Below are experts of layer 4 (counted from 0) of a mixture-of-experts language model. Rows are named gate (a neuron's input weights, with its number), up (a neuron's input weights, with its number), down (a neuron's output weights, with its number) and show model dimensions 0-159. Each number is 500 + 25 x the weight over its row's rms, rounded and kept within 0 to 999. Numbers have three digits each.
Before each expert's rows: a language model's description of what the expert responds to; "comes before" lists some tokens at least twice as common just after its tokens as in all text. This comes from a sample of Wikipedia text that the model never trained on. Tokens count by the router's weight.

# expert 12
It responds to: Infobox field names. Field-label nouns in infobox lists and tables, before a colon or votes: Batting average, Length, No. of episodes, Total votes, population, Department.
comes before: ":", " |", "\n", " votes", " of", "s"
gate0:519498451455474478539514482479478485496513497508479543488518552523467520511521484499485508509484515528503494594490457481493494495522499534487495481551496502520526515506495512472495569524512501505482508524521491515504516487526545468470489511552502504511470512555547521525509479512498474504547447481477475480553475485489522514500513483481520506469511521526469482475457504485540525490430515517539502529525515497487486493472481535509476525514514529488518518496518516486467519505497513
up0:481497428487535510500507471499499491491491489507501553508483537526501522536508544459497520510487515466461492540489498459488467461540458536515492464500536537522501495439465505475517508509528486517474488530538467521521540524515503502504454513503489479549528496526543521501474528542480457520513470473492503480515492472501515485463511465502497468463499486527479475473478477472515481527481508509536479527530507514486480492496471513479471484486496566480534524507510463506500479504506466
down0:481470543443504502486537486506522490516511486513503530506484555472439478455467530479531468506498518475511483482495495493489526534484487521463493518499510493536490531545499504494478512497496517487492503507492547510470498508511481499461420484482541523532477505484504472518486513519487490520499476491505530507521514512482504568519504480494556523482519510518459541504514543479513478532508516488537461464502502481482482458485458495513508506492496470521469468500506520565462458476473531

# expert 28
It responds to: Double consonants in names. Mid-word consonant clusters such as gg, tt, pp, zz, cc and č, mostly inside foreign or unusual proper names, as in Jagger, Mezzofondo, Orešč.
comes before: "a", "e", "er", "i", "o", "an"
gate0:479510498480518518517482519521511517516519465515468576486529507492454530495501481523528484440518542529513506524526520450459477490506530493489505541495546467494540487539486454485508512489514513468478480485526469529503514508543535527470478510468508474521522509491571493454497527477481480511460499489527498499468470507474475543476502480472512506492469472525494492479535488519504483481550490544528460498480503510479466476491510495500493511548474463504481495503500532481497501525484538
up0:528544482507495520459540522504488473500470517489533443506466500489515499523497519448469541555494478455473507475487486542541512525516489503513510448515456527516468490453497517526509498531498502540503531512481528446520510483467490478512495498531505501449508508541429484538487469504547529486515514511454512496493530517528528470526521521530486501486515510509495502537457496470496520513463502458498499485537499491521510537484493512498494493461529517488508502510492476505511500455480467
down0:521501498513540506514501489548539530477521550472479541470467517485458486485492472533530504492525519500509448491518512502491473495506519478469513497533490505531513524472457484502474490537484519539486498507528491504473462479477500492517516494520487467466507495532554485525492495486505473492486515453508492514472458502497460516484503483497471525456547512509523492489516505489506492462529473508493483534442500483503520502493458495546460515539512518487560471478462508435534477501450464

# expert 32
It responds to: Abstract/creative nouns. Common nouns or their final word pieces after an article or possessive, such as video, idea, story, artwork, competition, meeting.
comes before: "s", " of", ".", ",", " in", " to"
gate0:454490479503548516458508530474494482479545503501449547498490545511507469496549447477504478491524465498480478498515507543474460523504498497560519536503512463483534452479462494538499521527510496504497527526532533518486517500471535508495563510509485506476516450539498476506477499479524492508497518496518486488515504489513534548541539496520506501492504533491477472500483483539503458519496499489443504529495516511482461505502477533548482516500496547486516520512483518468520530502508519
up0:556513519497479476545495490545522519519460496517547467510498470494493524501456557520514517489461544511512490498477473454520520467493512494437489457503480533514457524535544523470510479467465505485515463476481460476507505499513461494502429479473508483503466545460503530498516470494468508492505484515489512509471497525496479448478467494482506489509512483493523514513514518490496519471505512511557485480492485483517542513494510466454515482517510459497474487508514480536475482506496466
down0:498504533464534504522487516533483534486461522474523536488500513521459446529503502510508465518478540499500472481497451509494494602492516500492488476470462489488511543485541509476493490517491505488499494518477549503463475535473506513480506523509469490453479546529504502522509474538511521478509482497518515514490489525483503474517500547509543524539535547491523473539497514539490530491490520515512512517526484513494436509487477496481489554485531517522534501523509493506513474526485467

# expert 0
It responds to: Wiki heading equals. Equals signs in section headings, mostly the closing or second = of ==Summary==, == Production ==, ==See also==, plus some paragraph breaks.
comes before: "=", "\n", "\n\n", "See", "History", "D"
gate0:509520490527503503524541492460469518505524490473483519543519454491467510540476506512525539489504495559497502485494548481493511482475514524474510552462491498510491482524501479474501498512483547505477479532542520528559477531486483533495509476480479510519510507455490521511495496433501467535454493520545485511462532485503520479492539559482547453530477508508523517479498506492501512532476477529510446477486452492510542453471491488488498462490485520500483496515497492525519485494496509
up0:519520481529489502507550491466467516494505479461486525534501469478467528544493506495536535502483487566490493479481534475512514479484520524466476564459498491526476494522500466479504497518480530507466457521516525511559481525492480532479493475501488520528506489450503540487489491447501457529462479512538479514461541494484517490499539551491530468537466497498521501483491494495508492495478499525515444470491436483520543469476479492507503477490488511497473496508475508515530484503496510
down0:512481524541532511544514493498507487466473521478518528506518536508497503463534450530475472513438501497509516522490532489579508498534535500471500515472525495486479507509453468457506515494545488497518514475513510493484465483533506492460483508504481519520465520511499463538500463497519500461515533504513473488559520483475539500493491498536502526526485501490482501499524486456506470472486537491469441495529499496526492518470536501505497487435522504494524537514497497546473552483487511

# expert 58
It responds to: Word-final consonant clusters. End-of-word consonant clusters such as ld, nd, ll, tt, ard, mostly in surnames and German or Dutch place names, as in Goodchild, Humboldt, Iserlohn.
comes before: "e", "er", ",", "y", "o", "ed"
gate0:529463523485525510473457518554475459487474473471528496516499501511469479485523506520493490498485485528564469521497490484448450528481507495519514504465494487509506547560489462485496521504489480509543507528506486472488512495517512562469481478513519512483476512477471517502521503494504487507505521516497472481520515499521478498468526502492489508491492512483455509498551513545467487506519509533463470543487476499466485528501525568459517530472492527512507493469469576520486512515543518
up0:532477533497513488471478516510504447506484478484532496533488519463508474505508523523510500514509472505541493493515528508495486517491495494517509504491533490506514534544476450503517491518513454525526490496510462485525537488490517502477500474488509503521526508455508559503556499488461464472512520538509534498493496481495471500503543459488474538473467532471530505484518511541510512488507536549500495544482486507481492519497483499418505535471466467563520516497521543560531501506510463
down0:484506506534476490564505495460539516516506533500469520504435533508529505508552463505477486497494532459467488490502484476496514554492515523509483521463537499509522461487530546513534503517537500517488501512524460522517523526500500459541521509492478476518521497525514471493472516528473529454509452532455542535483525524530479519480507502463493515510459477508458529508477484486482506490477500476497532481484471507508515465543563499489481505511510482456529499468535512505519496493505518

# expert 26
It responds to: Table and line breaks. Line breaks and table pipes that begin rows, list items or match-score lines in tables and sports results.
comes before: "-", " -", "  ", "|", " Party", " Total"
gate0:515499517525469498471557489493483498481486529516504518517530538500467539554496532506495484518472530522472477537493514494509499490497483487479536491527498488507488525516518518485520496508481467487471504536513470518499496481559509523501465484470497516506501477475511458522542482490452506474447467505506563501424496537493477484532468511508483512497536495511478507546544506492485484461499534516513460480557523509525538534491497483477499527497518460468499505461477519521535490461528533
up0:534503511533479491462549472493475490479510527485488543503510528531471517531480516509478499529473515504447502543498523474495478501490479503483523476529477514491498521507516534490528480520488466506459486517522473521482512498555503524490472477480484507503476482494506463520535486508451479472476477504506547514431480568477458508540450509491456475520520510503470477526556510517506489468485553502505478446536504530530526516482489515467469520509503501473508522488495495495539491461495505
down0:505533526515485516533507478514528487527515516474499511472444542530493527562540509499482472480488463521516507496499522454457521469510499536479484443496524497532497488462527515491483486498511525484525506517507482530455477534514497450487507513521514528480466488491476463475484513504462496464494507547529476496481510500511518493468537484514465472523506518502485516457550501479524483493488589474493464515506492482510499506488472499491476495472533445475462503537482505529490454503486503

# expert 52
It responds to: Plural and -s endings. Word-final s-type endings on plurals and names (es, os, ers, ins), the word "place" in headings like "Third place match", and days after month names.
comes before: ",", " |", " (", ".", " and", " of"
gate0:520501454477523547528474501514478483558480477479501481499479528500489479493503463545486496563499501504500492512516508478522502492494533510477493535539500494460527516514439516504513521524523475507504474532491545504476506492509465554516482457508500513499512477520529496519459469513441503467492542543487526477534506472508457447506508498494475560513499505485499503527511478463512486483478501539526494508470512546477562552493506476505508502524488505469496486536493476470465515503518478
up0:456492536523472456477535493498537525436511522514485512491525486480512511506470523470507482436502500492504507488498493510469503508516455483522502467455505513549487481483562480492495475476477515498498522471497465496525478512498531448488516539496495491501486532474465501478522524481547509520508469469525455518460503535491561559504481503507536448497493475511502507478496529517478501505520507462473505492529497473533443451516502529499496516476505499522507513460502516539529487488485524
down0:511501488507478505473475487497503465503529475536502483538475475517464489489541455546493480521489512510474552506463493507484499558499516496499528512513499479481514493535482479494514504482524545478475482507474508507473493513552444528508533532499524485502511492428477469491483489505428521431521466524465497491519467517499468480532520495520497530511544482481455488525509510524500485490469517491476503478489483510544528450475519534463533497491499483509506505498499510484499568508480491

# expert 15
It responds to: Generic category nouns. Common nouns after the or a in descriptive prose, often biology and places, such as species, area, line, process, Location.
comes before: " of", ".", " in", ",", "s", " is"
gate1:537536520503488521512489491490531460458493524500467513496490480486522533488487531485451503545498501461545534481503502491528510480524485528498482519508518490509461463538511492443503547502513464492525517479513477482515520510481503524498491480488517503481468502526458505507480509516491519471480468482495507516491498443471530466501521515509507520460512507449482452515510498526534481503507484482455502481506518495471492518542509437546495459469478452435495495468455532444504493500525521
up1:486508491519545479481493490514493538515503482501521472522466516510532523493482480506515481488486495510493487499474524486454466495482486474515531500490479533515500563453474454511503498489446519520476462493459488469500506481532447479522531521506486479529519489485542476477506479467467457544517528527482461513479464492505439513469486503519508508552527511552522499484509536511483510477497503461514505516493485501535504505472487562478498540509500508560493502485509481566518530494490469
down1:500505524485511498518565512509488468497526523530507537572470510455493492532513471476531489478482529507476498519496460500490515519532470538491487521520511480486468483466500467492442489528515494515492527466496496530468503477480494541429560498518495499478425510501475474499504492488497513530446529539489542485491544515469513522538511502542499477460503478443519492483497521469522469514499488506521501495496503481520545490492525486470522508489492481498520531528488488462512497504510498

# expert 47
It responds to: Line breaks in lists. Line breaks ending rows in tables, infobox fields and numbered lists, for example after "Surface: Hard / outdoor" or a table row's closing bar.
comes before: "|", "-", "Rep", "Source", "Best", "Rec"
gate0:507502510515485509518508518487517492505461495487502525518483526491497478530477519461514524476507450532499460482525476490524496530535507534498494457520482497523542549479487506480551507450493520477480527517509453516531495486505484474508489509495519494489514495539513485553470491473469454497494476541500514512473483464494467529511501477511494495525468517546496549531538471490485541493511438498551499552540538504504513456461485525506528479508531467515534482517512532500506498445465515
up0:459541497524509457459510479517477516508521472522501495501559506476496473511513461482499526515470498473501495541489516544507524523515487506515459513490502488533484489533508503521488498520496474511534494460562553471453510485524521551512520506469506474486477488490441507461480512501526517458480478465497481510521500520499495484516490485453483537507466495464501427479470516495508474506486545524491461508454482525503459525473522491524500493492470528498450485549503495494486489525506466
down0:562484482501501465490496486475484513517500546490472461496451492496470520479464468485514543502497495503481478472522502500488496514509532511523477506520507489512544491469547505503537488529509460511485510472518475513489492516532528482518517569505530526504453479470482491498466468508493481457513485497532485517479524506513533531523485516545478487525450513528487463466459497510475475482494529506523514504480448520490502540460507461522528522529457508517480488548522500469545551500514469